Weights of a small mixture-of-experts language model, trained from scratch on English Wikipedia.
Size: 10 layers, vocabulary 14706.
Experts: 16 experts in each of 10 layers, 4 picks a token.
Training: a variant of Muon for the experts, 5198 steps.
Below are experts of layer 2 (counted from 0) of a mixture-of-experts language model. Rows are named router (the router's row for the expert), gate (a neuron's input weights, with its number), up (a neuron's input weights, with its number), down (a neuron's output weights, with its number) and show model dimensions 0-255. Each number is 500 + 50 x the weight over its row's rms, rounded and kept within 0 to 999. Numbers have three digits each.
Before each expert's rows: "comes after" lists some tokens at least twice as common just before its tokens as in all text. This comes from a sample of Wikipedia text that the model never trained on. Tokens count by the router's weight.

# expert 4
comes after: "\n", ".", "==", "|", ")", " ="
router:542467514592513547513484595530441622529568524541531482426551473574534510585387548521616573464439439550502572506461514403509523487488548502510431507471509517527581520448458495466457527610490527483530482617405481497474481436521569554440549595443541484457511552484472523489574511563446534548463444459469520583518569532461543609438471353413559494525563487486522551507500559501510515484485547555428554529551466529513493571466539605623479471472458508483596497545487473511508553629525516489495442372496538536528433489561531475606447601487475487580502486533492525449553556447540483526514504405506463509478462491570495548459375471554475454480479536463529553447556474448490549504535453500509565481404504393452541478519485552495542480501504540561482429474472498424560448543526523
gate3:480516497477442475490379396547439419533526456617499449540544487441450533525518560459445565540458548500512427475482570495511576443456462496583452538474532536435514530514537555519535551496523506414523557414420511581460498480449465471483518463532488498586533404432537501454554506516608489483479493501405499589474545488389615450455421440477430535523479454516458485551536520571540562527465516451529512507523555566501406443490542491484489453530539629476540534490540503443535504398494508491491452478577502549521477453474484589427498452502433494487508497513503517396377578427526521487523509417468357453488553483475480383413505526556518490513560511470602506499484472491602462403467473533632484502514532415462526457573480556468487481436516563566564498571492474487574527480580562
up3:487516458530414522494435503558482504569481409538475453543519542503434582594516514498491594543499516485506572505451477505459463362477544549571573491446521564572491448547556556549624507497488575435442564502449567505437564497421472525453567473523509483617524487505487473481581525607571386492515458502467589510435537450481542519529473486527367502482478484473507515527487554571468523526536498446491471538533595606533425482425553546488590487609542548505522508460482529527553486397517531474495421463555563507556512451466506532506461430524498472410618446453449544380466514514535498526501528545458522473512532441499452470422539461483488454466539464451532513434538494468599492421469470447514494522530422523481506481625397515417538515448612548519535525527501419550624520529562514
down3:496591431513516609439593507536499510545502491465483643526489422561541451503502495554529536531567533533527439508420459572448530563494505489512479488399564417516515426365533534557480504499495453514454427545392487408589505480492509538497438533543433506404508510468518467545494390490501506538521484486543479518564464433534477505553508514515585504434440591456564399535511471424484548444520533491476512538481541488559477459438517532574568575559495455534456491389473399545473387497461507470586413467517585486557467544422558493514485444661497525434578556478515413495510510474501547530493491511463511466509431487479438541559478407472496504508423494383470555566553473409446524486500560385430547470553555449539506527457561426477541523557516510505455489532486532469490586516559468
gate4:457444493552547499517469563491537515489487591506479522407531433395488481545573543442501592473473512543542451488402576420546502503466514586498519530519490537510485518455515497399505388487440517521483576434486525436555443459526586561414509498591496579490516438539524584443488429566525505473505502444523540497472501571475362537543508472512536410460432541545509586542440452506502524513444571505502524502541458477496385497533462524506496564527544385573564527468492495461471598540509453502435527426524505503449539487469584508508474452547514488485454473537425538440505452473460476634430496518456544479459459465506474569551442436420535478545444461540551553453440442539544505557522557475529439508427508532544437550468472426442378446652627428516467546590528430494453465568572513
up4:396480461541497485583443587512606453442424549523558519435526459519481563570484522441444534490513513561498478516422516400493523505509488503413495586505406509572533541437573508500554431525474604534477509445487467409489507487476612526475479470527492539517498426569467576443570452530481523447499491427575560444422527541515421448519531477504640481479440504507510568617455501436522513489460523582530511554548438500394425483527440604489413590509584394508567552469582560463558516503498545487473514453480465500465466480479558543533512435541532467501510442511461537382485386497478462558445473546472628494494437507532587530439452433445562536534445485578511527469430511456542463497549491478513473502569543522546485483461468450506440510569561423494505527594490456583431503522581469
down4:464528607510505483531507528559493492479462534441470487514516489590586578511501510538507481500545644444473531516525428508544521510520505528519470537573444551559514477405565537629476444439506528543633429553573544462522563562489497417590506502482552464496500515516536447508340458502507505434524427480515509470475456420534504457478458463508522531564579456564517358560529534431466536513487465522505500504565487482585552555483479405520489468454462483501516487492568383512531492526595456533655571505485519500527464507550372473504525583421504436450521531533505398413458499514541516468475464457542502489543616402550488449441583539533371500503533456502558409542493506531545489466521457504499580510437584547527481490523427476598583494438527559523499489508453546457532503520421528

# expert 13
comes after: "\n", " ", ".", " in", " on", "'"
router:507552496456491422501488494538519480515473456483440613434440465479480483585465454468497485536478434443478568515548556561522443504579513476438418493439571398506473580479552507481507511416444599475480483442504593486439516511528503519445462497466426394517563572579486504464524525517439577481514480425451431489574510439584374544510474560435410534577479502501504459477498501485526478480605574534498437503499454587523473527499493542550461483522439493506510506551479448580524568568523509400515443526462603556503525528475475491493586536527399501623540430483409516450554447452546458547495496537626432483488499455525472438512505562553412532497437577541512564563517462521512464571507499478536451446544487522464392546402429487520471455584473466541473583516641450530593490398532502
gate0:465465457526455604442450516482500370575474407482562565448545534478533436475469533482450536445467523461422507443529507453546488584468528574423423438492516438477422481501497455521509462530510513442498529519452587527573491495496481444516480375495418542465502562541496496492400529517540480497440553455516512447582516473347492487514565481493531472556497567493440526379524442535438426545537514528603496522413524554455395485475568509582541429534540473558552480450543483504511389550499478542481535511421477573471425500457522511473491573446450532463513504519590463438511612458434502515531454520542544547440555488642507500515612489465477429508475519484548551510554441516473498569620445434420482503600472532470485520485524477494545383535404535493569531472568521530554489512405479
up0:399551428534485471438539523496515475577477493466528641356481504470565464470485583501428484512478553436480499472502590532543528506509478458538416472536568522503410446496600570474487498382541435505537554563463553481554541487472423471516466452424448529481546491519482525566525416496550471547454557390462528431490575528359468480521539547516522528467560496469465565474488456489466548584587543575524464525434486482461439523501446518573502517493502423553513554447460510493533415527526464482428528628507559537488435473533511481532472492515490512470518522550533464427590547535476543457599431462605497535515545556554451505523590532461512443476477560445505538536513394484529538529561424443491400481573469547485495512570520472527473440604342623513531517505501463481576508481460436
down0:461541339570546393418579556466500576439508532614481521520501576499526497581586428432544467548580482515504538441411517510469461617466465522511503454488539369518515489426530584475482543543567449463563485378484549485524457470450510462472560470471515518585531454456512467489453440525524478535552559405489521481478417454482492497503483482481468450460496518572507540465449379554480498531503457509457439412510460458458442462489420606421505531456452492585568519491502468457554460570495540474512466484502446460518490575503440367565525522501534485387521434487493564550564525597441480519567518519501589563567545513562539502493480455487523538563478541476548499455456521495547455451525381448592577507438556460532473480546548541557437510580554462522512409502463465454505450517469437
gate1:553452616594525387546508488456501508528466535521579587546404530542538552494520479540521507373529501498454492545614480562425545487509468507475487471584521388502461570553500447458579472511501535670621468500545498484512487455440493402518481551421477582481512445534487444533517532493490423511429452505486459496557480434540520399493518556552460463433497439489474503527480509494549563524517536547537673561485460443475457553569544507540425607537488533407474566498491432499544471418433513541489562523497388612558447504502524523581423364498457591516511474444526478476490524518507475470541551500550528544478531538533476474527496497464483494529531564543462489530489499543486538608451592414516415497491473531481467578411477527481505473566466554470472537489434512517556465433553498
up1:523516555440471463539532434436473458467455548473540507468456562610521498576441476465505516429527579574466574525505552593457547408450540537466467498540478431471484451588511460520546521451546521646653562436440504485442441458431452450432560536460412530491491506552445431493496556526456494458532476494462418475484473429486494429475476513533496487445488409488542607514441513500444555495452516553531585575537588565552495460595511485478500559474486558485503462437472500507522518493454448506530459488557498497508480441512602597555471450545433600556571446471549456517504523471553420514526483481491452620439458464463413453453513543455607511546508519507497500555582433581440562493451523530487375526447386529467490538465481407455497515490546595486439495389590484511498534463521473
down1:604550638538450577494490519591492469489459474512558566484486561534491486483502468348504460446507436526470470489550547592548500484437537600526512569486499487519533449467588511472534470476452424536477548508574555507542568566602503520535586511480439419473466462550512435582472523536440516604477499512556506486535405479535610463537515556501578528493443575478549454524541446508448544501558446519452574504381496480517462486560431508447534522367511413598481492468522466458494471567458481486584503453467544481505501570512516455464501560619512530514510562472585513555388453440458550502398459505365535536462467480491513465465561582546468591430475465465428515467574454529566443498512566491539446581481543541485495459474556611464496511502475511477517586513494562499577493490451531

# expert 14
comes after: "1", "9", "8", "6", "–", " August"
router:482592471535601519537530537579547470544456523556506486443424492428478426484446550547500491446536476450453497544566456535540487558499534568399538558444471516523572540568469482444513430538464549553540513513510616553506530449567458475528482487464549554438430525526479560513581430525573470502530561548445476513498422522462501377453550447501555523521493354547431451459474538523497543444556491442496477586462567480471471559383517466533463524588537548521546509451381447508475495541492479594551436443477509572483509483492545494561454465544587448555445516555486496509503419505514530496618442603570459433506514420480534531463506465475464454567597532525554557455612455437556495424467537528558554468458560423385544471430540509509526526582554449512516580517580438457556475551493453
gate3:468464501509585526554439551514462530533558509493506466493521524482478582424460416570531517431581510461416534544487553486477489411514508556536567589355547568519497507471536541570554564579585562492511516466482516519471489521505599461525547390549534508531494490482516500401454413536487469544456562480572458470480491477449474458506492414583557537471538521562490499577516477558581563469531543446536570442538517518509452558498438549500410588489566488604573492523523523451579538519494431526568455535509483482462456528505470520483501475479497427469508527410408443471352540464472549482588491423523447445404441574497620395548558448517552463419562513460515526563402517557443508558534489539512466415495531521514527375513475461486502574472539488515544627428454559469484499550480458
up3:445504483544561506536446609445428519525468531522520553522495509512497492408412566619569477482527568550466497531449520521546570510462525478530558548401520555517531538516538506555555542556538505456441448403498547491496534649550630486556478449492547400564497524507593488456431485524460447425561509502507453482495505439532479417499487475531586490502544503552442514559487476423552474444488545512502580517535525488488478562466463569492559531557508471612455579541500491519569575593574468541585459479524523478420362533576532540484507440532527435488548570425426408460448473481504434471502525491507477559456471529601538407545515537518512422458528507470467486459416553457435533461479452578443518396567585527522401411444502495564566540444593531476475523513459526424458506537495458
down3:496499520588476544545458561472536549473508459559424505521493473520567495546470527445507461480498515435425445460447489543580440474487450418435572401598510479477531474542430465527505490636519443529641510488515482478489517404478487481514497529555514490496548454464477515629414548559442523459550420488602531501518518444561372505484480463424492587543517516521520424508431467481443533440464500577506529514411527505567593549447544560499556517482543523555457442510374583520485500415405475444509492525363500478447428538525562514526462480476557494551529441536591416451505524498488505546527484449517493456460502438529574513563509529399391547559553414463497498488570552546481370457560523504551521456511489472450473521445447522617522488437479534479402447490478556439527431469518484
gate4:312494507567582511566407504522537531516528448469421479536575454576492605485453531440518443481546585520452553525485571468408504506420442501541569513508523450483461500485577441433430490463563478488462499548542594495504531472577486523468479485560454450543420491505611446519511486536502517387522462537501526527511457469447498434511565519499428435489530463494507461519501569542585541450482391479550518453430525471409507516548484433480543522479471495492522503530454544393528538442555446481606500417447551540489526512463521453433481502533587423478467393465569597543533492510543482468433427550488594527376513510450478550467492517463415472533513443546518498470446395458459546466503471612494481526418473482406612571502503456558480483494540539496592569456502452518477488546415430
up4:364391388514562420549548474536517522480524475512380507503515470544390563468527514394567493489429569523420480537499584467464527568430508478518557426460524448483432559479697467469484515486493409452485453554506544522514494565564490516509568472464445373540467514522530346401488483465559512408496442508568489449555459516449470454546597534479482410523582558458513548437497490498496546514507481567421504506481557573485478491480492484494449442459413483468503566506522529472591505507539461486586482430439559512525608504531543460512494518504578511475513420512496596442596538588466452508460495500491578442403508489470457491526520493507394450511536530579493491471480455470420438558512487481471493463526432520431515576486485494588485515540501487490544539418530478506498445511486454
down4:546504470599532464448509536591502511502491554492521529491595317456428500404465485526529551505395593483582446524497527575487518493473534507440522495502535494437436555498512515587516508520376470501446590543499525509464524523481548417503449523462453475486487459435475444437551488446582538575354482517465522455575456545496507532428556491469523469480501487548537465457490534536454407459541483477499442555500561506486538493534524510483474441541489435504506625408413505526455487435450475545527558566488469476545515437548508430627584475504495552424591569576533539418506473497440547516546602546454514452444454408550462494508387489438480552512501490495585530461487490580529485478591554457594366408504475411543497534535476455550454478438519427506469517544525518477478450518553462

# expert 11
comes after: "0", "2", "9", "1", " was", " is"
router:409505506501509415523568481524523448378460566471476559422405568434485497432513464484534464447487421541476390557494489509500446578502464523449488478472529492507453484389449552560497488458525612558519509533520456518446560470455441469506495450446457546488526461527475469519499561490513412565548464567570453440559488412626474494607503582461436416479458466544581508404504457450467577451514414603575542611489555468459463571458487520521543562497509493520498483509512510541542532531501466449520445441583488476462549473463506520440430542490492495565584551455563611490497420512568483520547390519401482439482548468557556507550576448516449413501468562538451473553548522495474549456383450476468471471531511492470459562494520479566554541544562517489487452444566504572432413431436418
gate3:553582529483450538456499496533500457406458468431535448592514531442478489433498382430530550499493538521528525460466619460526573527481504508437525411503474549572459510534533511567443508500453455555475517489430485492422374423512615554575545517557574472450532601555567536493546504528476494530570556429604511537505434455455523493509481544490452493439481474491527441505508528502407444523503534550380525458539568555498541499450584572470547583567554532554511481554487527399464468504573505493590430522377519472538599471462492605512479436417442450495467492468448430515545557548586508509440518550450514563433512612516451500531482572500492418438490554528462449556413502453462526523508496578490476505394483526568501443409429534408528485538570496517472504576545540493464484524452453
up3:580475517453434501487581511477547473475566473536575486512421487377459502428426436480520522488502500422481493568510476479500451514519498456441482456444517460538509512506495533642463470584390494570531609494426443450447462406545576489547513489478503486518532507515639510477562464503403497543521607478564457560502452442462532514450473481487514488372453481539467470508471546513456537486476578478471542474535533418522503540455526453533511563587550515517483442534426537447451479478568422545623488461416487460489507478513464499543476434474520513491436509586447534542456518542563477489435536554501585546435461605464407508416519548450512380497511496489522454433455513422537538527524510592474516396529522549599447509410446531408476457532481650517557420507511580413496476532502475
down3:558487462502522407447528501524517474476498530594585497446511413476487535535579523486514456500509506516522558514526501464427456443527475506511449421423589488462423506481547576513500515524448597493492502464527408465473525408514450459512392480537569498506479460540496505558489553561410509429507422420512524459467477427517541550547494460459430504558551502506542470482502489462541478652501360548471552550478394467566454421496454468503508553527497461574468569527529493494548435549539460475378536531546495510532516594508558483536513519506514512466458525534460413443322570383543485495409491453484461367533432460518528525482509461548544559597486483513453439498418552450486527506549596506442491528543508363512451512388519520448590580508473571431510433525552456507553491514514455
gate4:443515470527471486470530484510601415536468612491482546512511532436524539476525497514416408483533502568482465539534550490479505409485467500468494455529558479513475407371581401491565430543469529374488468479552512482466491477502473478567478531538514552506563540549515527496522414523458486581535538461502510447537444608506372490514433510477403497541460550509551411538507541564579585486458497436430457479535474515396484558517544390515511486577491424528595491506615383571504500568568495431552447497488546499458581449443523556522593456515506527490469486409611482541590498432556614495474517531420531457494573465390507429561495464477536431485503531555505489491470532503438475541441461380495388470556514483524445504545498491509488522444543476499432428493504445492563562534446477
up4:418538423446542444472532542449500515495513478547442513564619524496444502498454497525444561504512503518559478557542408430549532384539499420530476507551447436446487590533531492422506512523459432505521601573521471456459548492533489483555436526548516458470540528480555500512517516475583458496453565507623505533436477507474502464498495391448463467440611468515434618471488516519469534456439513445512557460519468462555552385510585577489474525477530451541598496495477547463463462525494458536422486513454454480562453561619527480548454435484530507509507507541563549439444556457422472432577519448517481520431543484493485496576542423528552519619534441400481433413467596481469522515622509406497588461485545502389534557348484486505517432500534502546514510419419459499493586522468502
down4:437432572611561496472546569550440464544554477465406505505462568530426506501502509503500503519386486462538454495465464515420477428505502387506495465430484494505487503453433524470644478466599501450570546460509488566579514453412556462460468483529534460526519448531509503531591476468481459467470495462440495588486488557472562456506480488451388475512502425508523439477448532450458473481485499504594475549599458476574523496558491531493519508451522545571493579489466567545412502544518488451490510525438473584515503348557424627472502475541628473570562475548406433544580463547484486486489494558429544451517470565502394571450537445554524505549459433555432468447483353439517436424526477501499450476478586476528401442449435401530484543437484496479469489538503510532426486520482483

# expert 9
comes after: " the", " of", " and", " a", ":", " The"
router:486469502502484499441570486451500483472540483516486462499527482557523561498407508443434484500483488442499419464522510522414527551500498562541535456478492523456501483564516553541540482491519516469543589511503540434503593497526681472513507543558529583560539437499452560569488425466564553551474512440502636537458596571389432514538431479525526509448516593535624480548507569489487546500498505479474517514525534503595500518508528492461400616491522550401474431502529517490410492482483503547434540515546451514532539567539537502475585441492558465476518481537465480489479553611532518560463503535527420510491377513395556485462534487365443538452624425485468521579505505513520449472505568452481552539593469571581495465606572424516470529460478356488499523487488629506481463523478565
gate0:584488581444528542510566538483633404524573434477563521563573441537453549498476531438497532427516533429548456481436507492490483535466597438534519508527485484507515507520527429420437509583444537479499567568473468483546543443573568581530443524495567521507557471462554605588504484527601537483473504468466444473532444576509473526568422455500516509494556505543549470417486453481388568459586504636476516536521490501511440559477484439566418559478477462515459517583472456562521428482522434448401509584430424474484527509566526441455550530406475482551425529538603529451469496392475496562584453463608460548556425501470479548431481455453522484449498488510502494484562430537561453503465502460491571512489407519510572513602590602465515428470452462469482529506550444514468472484461456
up0:533463495466632540464547469450552462523557419442487520443570450496432521549543556516461495499566447412460507540496484507472429516530461503549511468542501537514506491607478411449473473537388476443543534474465516533564448456490454478494476493485507524464513539433589526627515442470526466488513581531498441471541451492532488558540489482470519573501556551528426456498586477468470580509482549607526485481469437576446456485538462506559446533425530453498466583626458525503486401531518485442444556520431434485546567430532395444484520508477460497410401517521531519527436485449434395516586571531533483598515362458496450611460466508421529492473475453479522528466539443499531519464462542474519481542423386620584601522459597550559427395469490458485412529523547507488479486530469482
down0:498491481449433551508418438547420573494499558576529493530534427603530445420533506476543516497455501432539568469514512495500448528467565577453598582548350518500535620579507577436498462464548464478529584532509510545484610508464461479502458517512585453417542473486579510548563559499537424468482501491526464471494522535482484544507445507465548514446472481478526533537480388485558523461499510457473496482548495534624476525501591516519531493533460492556519417651623502503513493474479405482466514506521551597502532485514517525455456501439463484440462537541498546494497479568501556507535414466522582470536550433436463605439465500465527437567449616515491480418509510444393464548535548468572501656459588455512478408491565503482460593578494432559512544492472423431460457480500513
gate1:437422560546561493503544502506462563534456472536528487513513555363531451509546442578558503445439542476552403472478426486562527529566469533466517571446425465470557488553481523463446444458530435467572519487527510480352573419505486535529479494443479520514532507473485491501515501519596495561535560486486427552479502503524488493426582511576556450584504454503579503491520530578502506511456516450510508432502520504458472570558525387510431516472488375544512488535458516557544436478484500581476553532411411469463625468496432430512535570502390620487574547505501513448531455395566455485504588463469563487532581503482459470491547500492594528615600561496437480565601520468482463571459508364482442522579535496478458473544617488463487571461531554525518496573547450507553520515553464
up1:418447561553508473524553492504537497506554492606536474519508571494508441514574554549505481483394529489501361547463486511577562512573426500480475548444360473499536450575500467447497440527521488465550445537503514565480589475415508545545501469574479492517466433513478521438472575479526453548498515500490474557460427555487522539465629549594568498543511459597595562520491529539500532479416592495432517419472530474484505503555539462509431549467496409596556521528483473483598483469520489591520559523436463506457561429442535425531529575444419559504533572511497501525455370497577498527502514467471526434530480588476538526505517574524539551601605514504414472548580552584484419586453530367480483518511482483443457468565509446454480575507571464571538488584502480477539507423536507
down1:449497520545492457590568407529488617554408513493543455501496431548591558425475484553429557489506437478569559481587500507446476552476448555423536475578430568545469413470527524541498536504450359470446495516481531529493562477413597460547501380537596453475512499558607530474421437438502471493540545508480455498559467533502453475459497450432462592495556531530504485490566456529432480533626533485530430578493509516488430493447499578464496493443499435572524567512512461453458492472452530504448402546413532473493395407570510485483380454433570566532405541447460468539549593520491454523501527500472475455557485540473525526477589483537504483519528457522546515478435560462489529552512465604487565442548462380576431485501529528492489566510588447526473508530471466513582517478528558

# expert 15
comes after: "\n", " |", ".", " in", ")", "'"
router:480447492484491478471524550569523461466466482502479459476519536506463473517521619478542477515470588504514543460491570474423437434525570489424451536522554471560531532471497533544522468511487492640483400573483432578600506559515404494383474539495528465533404513545460493438538478556522411451503550510464456492520495467452479524441533530470463506493469531511537491518526413527449488485569444539502462545463468567550517583486539560579458471492482464460556512517509518500479602479455529460648400441503542532502504499552503492527453429442463537525627540467438423556546616512499546466534540461531488515455555473497489477547420376483424439452538657434447567481540537446539495493528509587617591521458593458572478574535415453553563422563520624473498458561507573476556498525489496
gate3:522505511655457403546527557472413498479554496466479392493586504453475517479523591475489591522516497517428428469443524471526545479493526538406545572450466445456509496458565500597561469416356449430564477486494513517521474428515516469528498380443476553520495424432592525447544524473496569557452477511466455428507416437530511512411466593461447551552481489548467462490507412459485576460561528450459542479495524560573542514492516475464481518557567475557497438467426510484449524461477486527548522609405491454534457589515485472471551578479488531573543523507487445488496440506523505531505537512522488430431507506576491369559567504525551468510498564537458443538434540501398521540491436490578395483557522564491532436489537414458421429484503546398508499437598583506509553439568535
up3:577493526509500492509475571569430559529596464501533426631575454551551598444471587506486488570595574477410457447457488503527569501598472528438514525405551475464513459443572647536564504429439461553503474501534637575459546547514489458454537465547397468420558510480562502606564485548442571585524451567470508440438500468519578474435463589547408560475528477552446446497500508406512512473509524499452489402482450478512488512439591455567495532518559485617455440444396530480411576460430436440511423502564479493448461498514466462520530481467518478574579435477544443473496467510451488485513476554530515516508481459520478455466495500547495447519519596538484432515436519523438455611517492457501509501431556537510475478485584466541486509484515575536467511511524535418485541443505519
down3:501546543514570611399554479546497539493481572390525561478605549478568381545496556541501539476477510477443483572437545478434478417622457439465497524608537449527530399555511566439476540581582446531492465515442505396426526482465573492498511524457456434505492492477568605479481531438443495438462552515571501459632559490496475470579577579555468530472537530449483504507555564563467405514469428526462508501452550504543462499458507478538443474368509572473451522518571570496616521520488612449524492425457505519453482510626513524530522451435474511423441521457523510482495438485563445588541468555462511455498513567534450509480494446451485516550485512514549472387542558459537417501534471524487533550522513512455426463483529418489568564497555485487410511554527516517427450510559477
gate4:444459510470538488521558501494507496525521508495467500505598517509532516487546438500515489443478436509534453418495544508511574533505457530563539453461496414528404492480534607477539446516482494532458527440567512477511460612484515511482500481569502456503475418500537518597562481437501477614491615449620571458509426526515504504461387440431492582408480489580462627599465554412522542569557586565475563532487436413540536532477477434483538558474503605475405509416545540370508525493520480445521514461501465562482452445491523540436502458527545451446524510477548521412547542489471434537409463622487445631499542512589481531575546460521539522584535498565530549488529477402493478539554640507519578488466475628457456497519517510497553531442496476479539570538476509463473572527495491
up4:491438535420501511583517445545492498542487441510466454491627541522446524360526488523471439385501486444556456496585622540500575537478550585528436418463495421478394494467504525431555451489462557518473419501478491491522479521493525478410522485496507451526463433487550546525546471395456441549473602408558560523468377532534480448421410521461542547445458434510456526570501484443475540497574533503509578463403420454522556518494517449489485539469456651450458554439530454480482542445574494511537514461478473582534544493497511554450552503495514433520529563458530572400572558500515504528404518582484450569464483605534511512526601502490534523498449529584489578456516479432419425443562577492556501517440549523523474465549530537453506497452524441407454582519455498528485531478465463
down4:532460535523476587506516406464521467503409519472542522559445491563421518490539488515443397506502444415532506501548538529544463577567520532439510508499544526514509567505445464498445560507385526517555455540520505524454582469477464507456423563509594498550540519553450526436483530605434387535473551536453443410422530466483468595507572470501507452446464494505538555472463432529571489621512458504407509393483524488527422465544495533546506475456443478494512524480443468438523433493429497541482474618593593480487550554445560463470439476457422551596452541502533508593521549497525580464532398505602504445552594524550598543490576565511493451549382496501538495433446477413507514531575531567513539524498555479486470483560565469520508649525404459497412473504506444444491485479458486